python train.py --n_layer=14 --d_model=192 --routed_scale=1.41 --n_kv_head=3 --norm_place="pre" --positions="rope" --init_std_qkv=0.0165 --init_std_up=0.0165 --lr=0.00828 --warmup_steps=200 --train_tokens=311200000 --dataset="wikipedia_en"
Below are experts of layer 11 (counted from 0) of a mixture-of-experts language model. Rows are named router (the router's row for the expert), gate (a neuron's input weights, with its number), up (a neuron's input weights, with its number) and show model dimensions 144-191. Each number is 500 + 50 x the weight over its row's rms, rounded and kept within 0 to 999. Numbers have three digits each.
After each expert's rows: "gets" lists some tokens that make up at least twice as much of what it gets as of all text; "mostly gets" lists some tokens that are sent to it at least half of the time. This comes from a sample of Wikipedia text that the model never trained on. Tokens count by the router's weight.

# expert 18
router:395431451586498505448550482531447533518496509554464541509578426444481511505488493486436534597436453662447561510504439551500477513480509390474432
gate0:536510470467561498488440520447531444503546483515437491457481456488554509448549439486391563468508525542501617498542532531483485579522406510523395
up0:473546505615503487508400450478539555448461415485470459425448524492490522579562578573472532426550490540470594532529404509557484486481428496517540
gate1:469406504552493600442519583551527494577591446464513547442479455495444598534490467503477533526422535490517497512467547529505440487520436450462510
up1:516384494636512471416486400493496405529594526557479411468498569544641428507509486438455407421471462500513439554547525592506482434510539433564454
gate2:515511545433549466523518551468466534490528483492449525453419454497512426515488526608478556382510558634502513536529518431543520493473490455477563
up2:410504529510527531487457511506536481420529467464472511451444417507419503549412469436533510605560551576416470505422421454534439563463471494494501
gate3:511530485446536464492570502558425521512492458496412496472429539450489534458485544512475505433461572545417533408464553445498573462536584451458469
up3:491455554508516505497543490463522525489545524509600547498426475451534546502486603538536567552439428468500463500534479555435533558484445549518502
gate4:385415492566508479523542570523497461613500470572543546618566400452517522414474468475528563535559514513486597464560525519462489465463470397541434
up4:491569554478498463451565480624440505553509452457458489497533511456539489366501523542498530460464442480452509648558556548468548564553524447480563
gate5:561398403474479375445609575481445502546544496452516460558435559545417472470586529481519548499530466513405509420469602543480401488465541496533480
up5:492507506473470520447414452535524436464524502560480546457447455436531554562468480532566481437527495428497571607453492500450503537487580387480513
gate6:507518521460491540543463478601449499488459439524513488469471449547458488582467518542499611546542488454530492457541599585507534481555481545561426
up6:559607446441409495451530502477433484456523469491477531477524436590493456547473420445482545472464490460433522467504548477611504508540492475443496
gate7:432434534529521574458577405551425358521547454509526513465570447589577606540426485523509495464511450404454590492508506446534513503468539555511512
up7:488520482481503491559521461539441542584553500504489578531485447452490477491511531475520540522604473491433519515539523487526495509555478596518534
gate8:534389516565483532499486511552430449478525526435531562474541503443612500500413535582494588543522584592570510479466545463434467641524572444529463
up8:489531501473465579561508579593487512498521435490438446479472429503551433553588523509499440511535504413415543544465495478493449491518512575516493
gate9:453471569441551449477480478513508496442506437505464468539574523437507504461463501445498473451488428478453528537561487412430533555422601606514449
up9:520497456502525570479433572496558511392518549515493485597528493460483522550533488333492563512459474418524511514535511500426581501536545490467428
gate10:496549491464551557446538466473467452523515529471490474503494468468530453431431480538406436456410423511605439542514460533454491580401392473460398
up10:507481508408562395511488614591413468546467564505461611538432468436581493414493593515412510553502526499473509507476466425472448591474451542483510
gate11:482450431551538474471453562544489402449434460562528570498541421428516562500433426597571499434477520528464433497447516492476547546522519521450450
up11:528576578514487510469493551501519464470492519465530513566537499558584426561464406497458433433505507382532473612455535622476510510613505525469388
gate12:440485544432539464493477464519629610497582476464493444422586495541562536501469593525557488486438531511525602575518511543570535546533480525487470
up12:500409520542444458394518546519529606471518539468455545509555518518517489512514571461429465469539572442508518441468471389558517571560506489516471
gate13:485449492470463416524538477557558539598475523607550503430525538509567533494558521528494492576581497535392491463541523501476516591503571578523481
up13:547505465564461568460474505512534502555487524552480487508495557493494503434525438400538519447550426622528479515456498467499424607515476524520517
gate14:420552477522556466466476483588429472549576405381523498497515481463448552458482437472462562452486488627532486466581510545406500485585562480537466
up14:481443474481514474519522473496556493466420460444482476544509503513470525480579492509425420512535452523485526527575465507553520503529430441505411
gate15:499500470441427540612497518461525499472513431468534461466530445514556583493447458501441460540438447496355528572582488486520443437457464461503547
up15:470443473510490374458554485438547522477495565467446546571410514412559502451504596465604580547563483579531553464482468436483577556572484462414456
gate16:417433514530529491437470588408537470556469432544533583525525483582469503472512500492604481524544483488524439461479546447399590476505439569517574
up16:489503417484522489577483419506445410397568511425431515481529475464479505508538508484387533505485447424507477548583477536547531512564490458411468
gate17:377410535505507449486468542514484443540488396587455504456411512453563511466462528533511497532446434472497546489546577551448437474451502532521477
up17:499383457510533400527527480477501530500467541502596506497463524516525450456459558553466560498454499466493487512516485428526530494575485550463494
gate18:379421460617470355488592501500520465500479581529528548464503562453556526469439481490543469484553536558498553494508528563489489511532474476477556
up18:542469475573493557481528473516458525434498467479489543506491476560539416498503544492498452578473571511461491436487533487505473445404477506489437
gate19:466492458463508520465500481464518541461467488470467391462538473504509513508448564461512546562540454565523501450551538534382464520597536529515440
up19:456532443485461500573493584500524516527539513472426402508482531551476538407525450436488422470457586425496480585493423547532441479470558581519440
gets: "19", "20", "18", "17", "born", "(s"
mostly gets: "(s", "born", "19"

# expert 28
router:464487479496495514473563462603450542557459549554488512544535364493529540474512461547492421564441463479462490530519483459501463480603488444451419
gate0:523539476440516493582563429478526412461459553566524487497524471505423461457472556468463409479464500484430482482536442536585460476494539512543539
up0:519556486535532462499478507566543487556495498493477548486495516485494448484537624554530533519401579510510504430554508501553493515409458503509470
gate1:375506545557580515449513615525467518486457455511493525540414463421435534367642500476502392519442596500473550449488471525481440434590514471527475
up1:409544470526536571476533476455482523485417481494463466477435543459543565490519472429501435529440599450523522504484538520539463518528501448563433
gate2:437605540593462489458540546441509522478597575442542456510474526461435418508479436516421535444478486480515556497517459613402528489573514495495523
up2:455517447518573505592526525576401521534525472409503499470370522466573504530474479468562536511539530484418544593470487474505564524532460486541522
gate3:502403485531482492501460443479523525493475519539520512437542438520487532555607455516514497596408549535617420567468462421487438495493566523501459
up3:502434487517440494506491432533553555530538501526541461567508435493455494564511410398467503509450515596464496399469516512414454566454547562512591
gate4:522549555551468551482530541466413384489544439436458542573523514444472507518524455536602473392444503552432525536445504486515574482469447540532512
up4:526495455528495532573518567544519563505542535514545492535416435466486505592510464421534563549445421505479558557541543544365447526495564582500537
gate5:493469544478517568552525495513403575516433518534478446537598497495523536535397549487658436516491552568493502558459467544551442491467546464476526
up5:416437469525513554499474580544528616450508447484484468541482453590532513531484504475500532484535497454488479499525418495501597494492437505492469
gate6:463575500523575500525474600530480468537552457555552469502531530513515553505504412453418446530503471535508553463486470506484483500447535423532552
up6:566412540488453563575455534413488477472569492486500542519495620558419415579520496589504548482471529484482514468451501527498552502487490497534573
gate7:540443493456499458482543505553494436480525541539521519505461445414495423565447512529528396519404443450469381484515501450562515503559453494522470
up7:541577487425507541476513431507418479542465525512446542515543415473549569564456537517548489494484528552572409487547425492445458421489525561514449
gate8:543411474458497501543499544460596500486542469552571486461581511516525555471555490464546581483545491500551493532508565495535486472406427527507318
up8:547468501525420501511525519589476402455491416517486414486431432460577504498487463538603507523535455523485500458520467591443578533458522552590519
gate9:534505532539533457525476504524548413443500513557550436490452511498543461537495502532461532589507526438449472561538510525465518477435633541518445
up9:494470505490639479513544373520467461428559442468483530560517438592489505468584578538566492491487456445517514462422471436402450438425582548476607
gate10:514450487446456471435511508494507568643415520564677560519478498518459567518533597548545456616453477491495552446534444537466510477512505457485433
up10:475534587529561492454470447562532461466531434483520495470411481604515469524508491461522560504542574402485508511571515529476472417531476499507475
gate11:409454585490486505471529421571478607601522570561630468469510548527513497507467480451524504572537477465487516498607478495453557566487542580537507
up11:422448560465405515443570388471467467535557539526511454542505435512505374432478450591578542481515447510545511430470455591483534554439531480465428
gate12:549492410511521531487511602610583464567502576531458561508465455556528534581453515533491518574545440527471542519361494504419457564489534554483479
up12:466446494453387426467498568356582603502462513565518448459519466454397526426545454484476404513562600541541453472493427496470417514434485521536444
gate13:429486517548385452435570372517538509432478540538526496518484341477554542546623468471491552494456494518412518455437632579457561461510559482520502
up13:503573559490566534477549510489553480461497442528412463480569580483408542548325487536450485573435463498520433489502543558510520524472630475545527
gate14:557507542523460560476493458477449525485487417481525486574514532471520548516483428457516462520521539614399543391545439532590487556505521413483424
up14:524480451492498385529481597516586436433533517428446557525523609553463587488472558554664466476464479479560490534565518455556559514540495501511492
gate15:465520542511473485466522420579566620512542567543533524461523547520442516561587450453455470588451488487474526484590545517573424477564499486552607
up15:467461505455563542465453486603552495459472551501517500489507529512505448503497552499421509554563528524507469579474412423467526464575585582560508
gate16:415507544454554501535507433486518487540517425466495479595551432494415460587493485519520493489491541514578411511498454469532534529449526574442495
up16:614498526524553566443536517543525495490426374483527409576493559458485501460495562523505541485529642558457488515565444520581437482460562549500444
gate17:452519469533433496430537585551523458472491378475533547570414522514562494467554563515435541575447503473421544492412499467509534478482471497513585
up17:454613395551377510433529582466538505565444502462612465515529490468470453481486516576519475550573526532534454487449455514526603439469545537483459
gate18:500467511530563462419527530708515596550448504489477487426519493550483548392431462526521462455519485534528405567596600426446576469568538510524474
up18:451473502529512480469579485426509546549409546490616545524491527478432508465553545531474482416501492484576415494468501523509499478544501530560592
gate19:413515493486547478361522548529460511522549538504459448476543497485500518608507439545568509521576577624561528559476518471463582566537554442537492
up19:547475476480566443377513416519521497458541612452515509577474524429470412501544495540519496550504542524501475526552561426543525501493503457576544
gets: "20", "00", "0", "10", "5", " years"
mostly gets: " well", " million", " century", " years", " According", " hours"

# expert 2
router:450391496497570489529487481556360518530514435503492509516570530488525556487592411597515533461445528573458523619552384531525508531540490356492412
gate0:448563520480405539434454495593523491534483511466474462538590483575521491588527451490473554532475501395567526551373488550543565418483544478476506
up0:445449502435415545406420487426576511466424462527520486527604445573454433584471605606558541444539447589456585537450541486515520538482500477459461
gate1:508550406527462540518425524567473519505535517569520400479460490380520522557433497468509434479445440485481518577478522447461487525485489610424453
up1:492530543497537499485515569461464505555464487468489478512472483471484498636461528488537524563491485615476491476528471588514418537435438461569499
gate2:653437450532450559562419559540482469527545487555535480527456529359516537511416442494580426547506563429560418490507514438446529501473461470504477
up2:537525503416480555505482467523513440528518602503461490544457436470496562449514533465500505537433544426514403496589508506423456495497525473510473
gate3:480507432485517418494416524439539494501475523485431567508541485446491467550517502468537468373510498541542522484530449602571493505480500537503514
up3:520492573524519464575478519398498514494534519566506470491568515435471594537537496430550572552517555560567615510513455552521504441456459532550512
gate4:485443425502543535486484489578479444418476472532541441569469449568503535590444530555440562525511544511527449542434493382490453556517503459510516
up4:500493418553505455497535478598465507511511466569572544470578474588498505508413489494476522507484542484440367437483486322520594509505470445421500
gate5:470461481484475573381532532505428493428435449549464507527469483451621446525416438511549547458511467460449568482554498535510535556439514557494498
up5:543452494515561475468451465460494480515598591478562488493531450528529382461446546436496493482592467494404481470442634504490505422457430573497513
gate6:476583568621559462426571472556401418542472448476520507482525453441557522531553463602487503512457484481493474537571425550418460567490477426515496
up6:522450410502502583532489507494608551472546583521502428494497534510444520470523421593535426580446487456507527536502445538416492439557522495489518
gate7:471528520601519495423431580590507473453549435533468468505435518524431580451524434612505452454500492486493539544538451590397512448540501557452462
up7:592570480585541442456493536570460442441482553549474577413537482480479524524467498459575575441566520437488458452514551528546464448517506388613503
gate8:526449543570513472461571472462510486578483438486476511452465513565422489516556472501520516523447504460511526513599358524399440476519448549414557
up8:591483391539534508453437459428558454496450486441508539498575490506448479511457539439605458500544593460505503512491528593534494447592516542475504
gate9:481501474613466506454521498536399482448541474425474573385527522516527362597471500517418457499582527619416557491480550528459600493586543491541618
up9:477488478506436403551487478504558482516500479580507408405507436497517474436535543534495508498424453624427465521546479432487615466557440457506471
gate10:504444470532571505501608469545509583499473449486531514475354510424447524471410566497497522523486510523451479459380522585493569439641525486487394
up10:499528536427492436593462579573527460434519513504487437426530539458474523541488555432576420451593438481520464487507518520609467503463527544509562
gate11:409525419510480494550443455556459554447522537575496534571504534462517490426530495452593464435454416463569471519524537536501473522467514465425659
up11:490495465551547393515442457534414497530532473582551469504472561531482562498527515513387466523548575557551554501432574402507480577505546508523440
gate12:459584509522490510445514427550408487498505528505553518615485443502576532437554570526396529490546610559471433510372597474422480484487492542533534
up12:478560565430537489477497493506535539522564455541472558549453493554531467541483539473443518490492535555508490549586570507516484553461598517476614
gate13:502563426520464441458456474445489498469445495469516519549460494491529599464427565486449490508535544610472504497505459526474539517475534480538499
up13:407476470491563533567582531483516592432461538579541559549494511558409572506444542527493537474560541517501492466565510439531481463511435568481555
gate14:503452460513538572522558517496533541429440454563541542512541489488477497516506496451549519467503522478425545518496478479502541479488511558498515
up14:472497525454516442535520550513379492509421462597490535576489483490500476513500537446447521577456546408405498606435497549487631452500519529462488
gate15:499417491521427435474473499495509473551472450484393449484500560539556509455495504594529407401482443530542571446542608482543469529545452480532504
up15:452565530462485496510442514517623513581557553550496518478493443496494481467473413463544543488526522560527398588458526479563498493444559510466557
gate16:456523425546470549470438363485500409478524465567617463576500395443534510521407495534529487448485458494466452503504416522446588452479544509472552
up16:476447470572513566484494492384487441475496542447555427513529510472435452416582520487472398520552493490518425486520459532490544358498552481487561
gate17:370476504522580523534470449517551548497476480541517471376530531527500607602490532574545498443517563503556458533485596495515415543518507470486548
up17:534520474459448578523497547495514449527462501497335491547517502459456543505415515477459538500449440451489584461493580476551437520437563464524474
gate18:407499486573530534499465468480472473466540485566542483522525468538502516523525539522582588502564526503491539467499479456510560524497454504441473
up18:526552466383509578439425502511526456517549489463555521524506423525490347500423628594562577461463570431511461534529533444528509509465494442452471
gate19:540497507530454454539426467407529561506461541413525495569525377569522459463526430480535545521556443495533473488441540459486565475443462455497455
up19:514499539600525502534565497564530533497473519444471481428566432480592499470597429491557550475528480503541513515514512480415471503459483450511444
gets: " in", " of", " to", " on", " with", " by"
mostly gets: " on", " under", " with", " in", "In", " at"

# expert 17
router:431480473541521470496526501546431586553454423561457537545532482521533512514474440512477435569518492556417526561459444474564511558549504440541534
gate0:442526517554446480467520469607485473483603420439430474442395436565558486475537485456405497502500464518472481504549460540483533600485521458490447
up0:420466509485545529408519536492624492552539432542472585472463450485585501541390450432479492504437545499486469540456571495488512512505603495463574
gate1:580483492571473575579526447423516481445477486594464521611587411589501586556482543478426501600488429478526508526424428558491491589513483507494445
up1:592478451465523530451462461470379580455459454508486455526461545486417505471437531510572497411505478467537553500502453496496536488546497487570535
gate2:501620541615490459503448526496478481564540561567494461559440513477541493472556509553486570541494524452498515531506449462489522513384450503541572
up2:540529501539489464560534566507454501432467500476513456503423569508614547585472422587597514567531439509520569515589461412552523514576454510515490
gate3:496462455581462472437471553464537541483510551456492458492545544510447403500448461538533492469591543494489458466501491515455538407425465463455541
up3:514444470508481475472472393475453474515537500587536479499613496525477515520481561467481573467510499507425504475424454465519584499471437493527539
gate4:371550485572482440466445476524446401580511500541555399400523464488582522541525510474524496491415448538534462535377538439556469460475439466545458
up4:470505484537445507492464519413500517507441475428486421462490508469468582525459501504479501564433450527544614422550488460459374514625528559524547
gate5:514404516518561466557566443469535481513504501562497590476379533534549543521503509543508438582454527436531497474497476443420598488398483563528538
up5:464559557413555497583537455483533463564538493493514620464522442561530552517496577511586471423582514509547498530478450489518558469476600536420369
gate6:489456497524462579505479533517534576507462556446437464436436545442492489548521501556434425544447505513546563550614554514514440575464490482509508
up6:552553463467451415529496495536439488519536462526581553532504476537489460481544528586526544440483446569392465482386534520524476345500436439541500
gate7:561507521544530482468527472433492484466530547601379520536522500492507493467446477442464550568545458495459466516502573507434484575464386513489418
up7:465480443428492415444444458453448553515478444457514493436526563514546522492457573482450478515513485405440460570498487488430564514604546436488521
gate8:469446506482504504501448519640577438596475469577513504540492431516612562564460552550428453510467493465458499512529428409543407606513449419510442
up8:538533447480486484477456475602572474457579475454544489416503481479470523497512470417532470475531490437476423432538442499514549527537504489432529
gate9:521559491469528515464559543541535529615513363495558497466411397513579431454523508473467412498611490517454397545512401510474506489517525495425509
up9:538440543462469551585523571433453587559531469461537595461515470545543476459437463444445474524516559584477378448460404503499410566460501496481509
gate10:415537564513445468521597494504468475487502465499460400530513473541469551505540552550448431517433546581514433466518505517554462518528555580501550
up10:524533507435457441523524489496531454519506569530467596545426518591497477382523488515474528541539551546459481528472531500545529511454493586596523
gate11:501533570525441462514453541454502482575416529518611449454503502502527447425438425577562466519496484508504485570488417527475498553461468453458502
up11:383509478515422491508463490516539504445466525520527483468399442472556495514537468537490413488518452438447580541481514537502572555493583449451421
gate12:589535518506569449499492465498569463539565464483491503484509443521511569420424541553483558486553451443420556470463554442408431558531452401584486
up12:483565454520499489527565496569507496515510481464455530573533453530512510481448517500526527545555414512411521536498488542436563451547415498488446
gate13:447493592578444608475564517469493521486510481526506555451529462527507477565469447457550435498472539479490575462518562477539477459580454511503558
up13:474511492464509502534531487524526473457535472535492442519500559454503428469591530476539555492523524529506452472612438541523611511478495522432475
gate14:438456532453527502508518570542450483456481398527528500451451480501471426403484561479504559513477581485491493610591488563517548474450472513464585
up14:486489512514396439587474426532615480532485486501436506520456536486464536497519519477497438441512587410501473440506448575530489529458554551549489
gate15:549534571659514531454536497398488488508472536538460537554417428535457503493498485507438536515483575559461599473553561470488430559574471505426467
up15:505493509402511503576483495482534453457442517537542528598446487505504520510512459495448457545465390532514488537505453454492449572570460517439419
gate16:556561533494500489555452443543500462469514473529449613524470500537517585403582527450455516489563469524396360572590523488539420520452546491439529
up16:480562504478494456569507445520596441456464476518515570447467547570490540395466485593442479496522510529500420495446543462473464532467568548524445
gate17:495471535512482473440466470535486489503420459502545476563584447484544494477434484464505535572494512499446584467413488406446458590490531463485546
up17:529474504495476484440496482535418538508472451456507503421508549459462546536584513508434541518421491413492439487538563500481578474488640534505556
gate18:459503403570455524476474532548395526567510509492386520492558434496551594567489491546535359522512555398581594385461522458474539504492459547526566
up18:502500488480634428476562537425430431505546453496532613558448551406539477538492468548400560531415562513577455488542493475460485521438465481499451
gate19:458501493569466607495498503514466488602526511571475491486529562548493542437456516536487471561542474459529473557491492563504472542482494508530531
up19:416529516428548477480582507540479493525569479493461521437572509469490572576497477455419504551456514504482531485511495413448490526484549533538495
gets: " the", " The", " his", "'s", "The", " its"
mostly gets: " its", " these", " his", " their", " the", " various"

# expert 14
router:564457463606528533480452526506517537538499494539477516502571495525498490520578370514531464552432530550503532533554426524534555567560488467475497
gate0:521536601496536491478445459540515586406433468616508556491464497513493549529486527521464511464531546520457555476455510554520502410461504456473502
up0:489445475588465524564549466517543495638396493525455453477567523491472495492423465593477475493523521498472419544526553525550503595507588540472518
gate1:509496538548599505462503562501543559557486486534444457517491412537552509619405439474478528547466511505474591482492610471414631471516460503464538
up1:446471567541605554457478515479562457503511545468584563477595516534479547518544599452561500478483593506435582398535464515501515495462511496482572
gate2:568466483490428542398473568527506526540392498436587566520469512532468541629560531585514460587593615519432493420502529432540519470493466500520573
up2:566492465505418441488571532521461491587533509494497554523567467494516515441475596447417504486456535531571424539496525536484449513526446534496426
gate3:533533465465552471458443466523526537498479545536494540462483473474518424498556516525478543469404567424430488488651509396536405568492598454528519
up3:506506502555501540490476499439521535510494490484561440501531490581557492520497514493476555474561554428510484561479514454504550574567495532537444
gate4:440594517467524528510467523622454571564453520455378447436494442591365456498538432495457473508453563406513490520627491493450405536391515531549496
up4:488548539509533486469455442502608512550575616491563527419429473536501465517580538566557553482490585490595471506463480532581477498429511457486489
gate5:470524440445426501409463541477558629509506347525528505439477477545479596565457420444622516474468469534502395471497502501442459486486455460559552
up5:548519465596458552456442512474501562490503443487560420466519492500421513468486543467535612482494401521609520531504513411422483604485434524526609
gate6:555573503513455488531535484506572559508537433442611433447492490468474494398525514591517494457552481547471501553564606522452489571505424447490499
up6:448501500495525384474567449540519461508522560442535534518527533484502491534551516560627506488481415434559492451526490518483425547554437381461503
gate7:460455500512531546475454504431444463468483504470547460479585477544536550409551487453481476462464478604605536486560525596478515455536480467479461
up7:546396477534464450505511536472484502489508569461518494462610452532516469514510479608498458553536578489580460519487499570388443533464526543491452
gate8:394484521472464469544561519495629510479502419514563458429605555499527429500481396567604505571539496547506509534555542503487551524576496574496539
up8:476549515528487463545518519478580614491459545415443408501556480448432548420478588488508524539492495482410450534527486597390465469608462490519580
gate9:520557467520517483553600512567565419561459474449595484487477531471556463526548528531501532509499567529501556428505514491523590480456497481574546
up9:528459439481483493546553411545503501567566487504557445497522444447368458542456509455506467457490520582485422527509544434510533546431543443438520
gate10:574465503550519464440484518576505412518473446456585570451574485535417466531553504559377430454430542460537519435530528579487537547492524521558504
up10:439401507590498470514480524449525492469558451487536541496489423456487468533582488377571405418480572479442480445462560500505559501485563430549556
gate11:566503541480486547442564519485533511473532472483481564511529587503509544494543519492427468533518425456389509500619465592562594461589463533452534
up11:497510493435468440490559451506553488455427510538546443421485457486487500498464516503597420524461583454557516468524513527525534500604436518525557
gate12:492506525501475448448494484434487440504496584512455567615536517524516585473523441456605452517478574472515463484549494463505529485452485506449473
up12:479462596531515515447480491552481480459611612542465495413463550476618398439553463566477515486523446542411524544473497517496432503512514652509444
gate13:509459497429455487449435452526489451462540519459464418504541440486528489545534439594452407453524494503558544536563483575520487455481467486525551
up13:430499598565568533590548457501599500428476439532497576520507573537488538523534352463436494463485433499518565557497542412499563471477566481490483
gate14:558484482498455426447442500521500515518464589355444502442430507491478509492442571509558467477554505488489492534584585444485622523608460461477505
up14:543463567510478553396466479460561519415488535404432525562515579620477463469454468546579525616520509565438517480579489536552482559441536528612491
gate15:488476535447452478532471418484457439492510601460467499493536491519528525433487518549446520471496504699481483434442460515465510492558536569524522
up15:477518508447416527555508459621484464439410449482433429427452590477437514492522493416517519479448518409492510386456532486512463517422447525484466
gate16:376554453600515497495434506484512577490509407549514580445496442553458510502514597555584481485419489487478478587467471584422490416494524533529446
up16:436509539539448584557473515504525541580492459446432539481484568594575586467473436504474560551616524461497370528567501488506493455555516506475452
gate17:474491539549418526430467553459556455522542509456482516554547571459545505438478495519491516513437547389531443467515440505477482434447505481496511
up17:491530453553607511482501360453448540492525493551533568512490444590522463554552521544432511529585523461544479551518452505506541442509547481540459
gate18:502368457497555600512610588477500526510459376522519502549537479522586515443427414587459447536413478488519549511527464502473482567491485513478482
up18:446454526486487527527473501518499416569534529398472483519549436532415560497494494451541531467443490447417508532460483481497539501481522481473556
gate19:475513434630570491529539481564432519471488529418533452458455478515511483487545524436533520486541560407518601581495411591395567559448500440498503
up19:529476537444458475447468429471540486537523571484462456517431531500573541489433500500442418464494510508476552510567624542420544547528442424505451
gets: " of", ":", " the", " for", "-", "'s"
mostly gets: "American", " Foreign", " Best", " Scottish", " Civil", "International"

# expert 27
router:467498532510547494542570549562521518511519487506412551440528424547582553468496450559531456626457480581456518585481505557544534549587482345527525
gate0:511537588530578467581513517505538558556488522451448565516540526522612580600465492514393520525484479498471598516556480572526545546525480422504514
up0:557441445463529481447500467560526522432493455579574521502525494453458536509564454516496612480577482468507479418424505507442556596450520534459521
gate1:501480557489464555480426465618445501510483443471520511443475440481509421511425497473458490480467525546433484439483480515576463483390547478472488
up1:449524472470462442621554561583552443448474446486455405581472458470447427518550405498485513519453532433483434353580436494526495441530493491503548
gate2:482456492441522497479500401527493516548535466499464536463533510501379528498546489504516474522495439469437520470475510430539535562581374471467575
up2:476473450453521405462432488532483542520529575427476596522535535524492563574516379486552512482512547493435571538560462536496487551495496390479544
gate3:581485574503587474501494485438551501570533506521493511486511443440349509469472543531518490548481543512466496510600524591472551460391424534491484
up3:553438507454454527491449501497516495527479499521437489444514514520572471518534550492460514472428543531575537402503497436510534552570451565578477
gate4:558425417563503570440554548571523504470464458596520515431488571466513588431514488480439440467587448490551460554485472503530470536412452411627486
up4:458548510432479446501486423468436528500564505486398491564599476483499493551543526481537478494434529542537502416496504552535454481561488461430409
gate5:427513452494480542512427522472403399563453546443408459530576561382481525540651485633520509492577514502466494500458510539493489429506470556515494
up5:469558405468493566457585510558562455571477417419437484492491557537504449510491523493624487522494527477521471564447529642566458543436513455471456
gate6:480479485582552514493494515517544580516546543524511473431547580505519672482513536540449418499472562434409422414524519491466571554520491487513456
up6:438440520483470543495440509504425557510540442536478495398497487514477548524574371467530423514584569579465423474457467430586516457545512533474461
gate7:415498497466491448595529469501486568496462541552479511454531464508498549497416501449490526528542479498591486444438495556448500516491443528533532
up7:419524528459414422607556527466473544557471434563521497457467485528418517526513509583527493473527566606480491441379480544455489615540517493488518
gate8:397519504521448421522494463580492482468577529413534486510531516472466527577519524415524467487503479497499525572553459599504534509551533521550445
up8:457485396507522545604486486458610454448492508541451502556579534451521520523408528525538484466640490519512527520551453503481496443504454499522516
gate9:541451567592509497529592476474486543520480580476556456544488461449543508560505529496542494526490461506447503422539538466490520571397538536386560
up9:441505478454519411517554530418559518544564544506599543498483469520546562588449490558563416542581529503490407479482451452540477522436533451496530
gate10:479576488536579425440575543505573529429499414595452486530526457416545515608452399448525362422440464574395500630409546524466499516459437364491480
up10:475487449400535496448457572519475563528618513523458551447446446420452507515540418482553353509484461589571598488435534542454451596507527484532522
gate11:469463541530442520454450519470510561401513559514374502493464539553538562461474501539531568576476435546523526543529510522488514552472549494528540
up11:546586483510467419398492518462547464527507484596570509530552494476448533513527533439491486519500561446457444569536541533505461555455538616521507
gate12:501419456525456441486524516493572544510543530499459454554575536449428514452506426444425441595533511590515402532495501485521482494460449534491526
up12:559579540470468438576606465448413505456577546515464549501515433443482497470517482514428444483574548563489516485507491531389469575462465471455452
gate13:519585476487504511476363546455455423580504569511489496438516444476517567482501548544493533598559432508460489510502507520480485540500425441525547
up13:549489514514570443517434526464517528426542437470437533482543459499453491529465555475568511540469517504427505465559492504504499469489506535456433
gate14:505464440414505441467557490519485509539525452471592515425439507521510588576475488561530396555554496412525560558481465549531567528521488470450456
up14:503538505519453519463528563596482450484586490458503427483558516412501502520440523506564632508538492516539525648474471440442530523556470505600552
gate15:460489551407450440416473489492463542493468462474488452487469418474529589483404576468517441502417467577542400456542531476468453465491551559472434
up15:419597533527452434488600491523465495529523475509460471455501569529488473464485524483493423462447472431519558442473505448439462542402503484480484
gate16:445491334466515399471523442475476437496487474535378498438485447443477521447449575533392442513470507505510467494486527587436490565439516469529618
up16:547431533481481532481480503554535454446523571540570467468626492477477467501478492500469592528539422521584522597515458595509436477537500482537490
gate17:454477517461518472533569526520562575532529542435431543489480461554584521587496536575448541478523522469393529509448438583518530507496457367506478
up17:536400522504554526523598490512534446460529544594515429410507530466514497427487559463466558501578562514420476484418569514560489572484569528380450
gate18:453512470519572453461523463501408500430509424530628565495419445568481418509450542500589475489547505478519509484489467487440516443653523468505585
up18:470531421457527493591540557619405563444430559511551414446548473478566495507555497425490623470529508529458501575456530486515520487525421561562455
gate19:465558568577483518538482527347493473524493530514514483479463461505510588534516476556494520557479506543530532587581490443488579386528517407500473
up19:590504518410630407524576503524565576509498458559497469499504520558500482485517515545476517532521510439569601420425470538506534473491474590484505
gets: "–", " ", "20", "19", "\n", "18"
mostly gets: "–present", "\"\n", " #", "*\n", " MF", " take"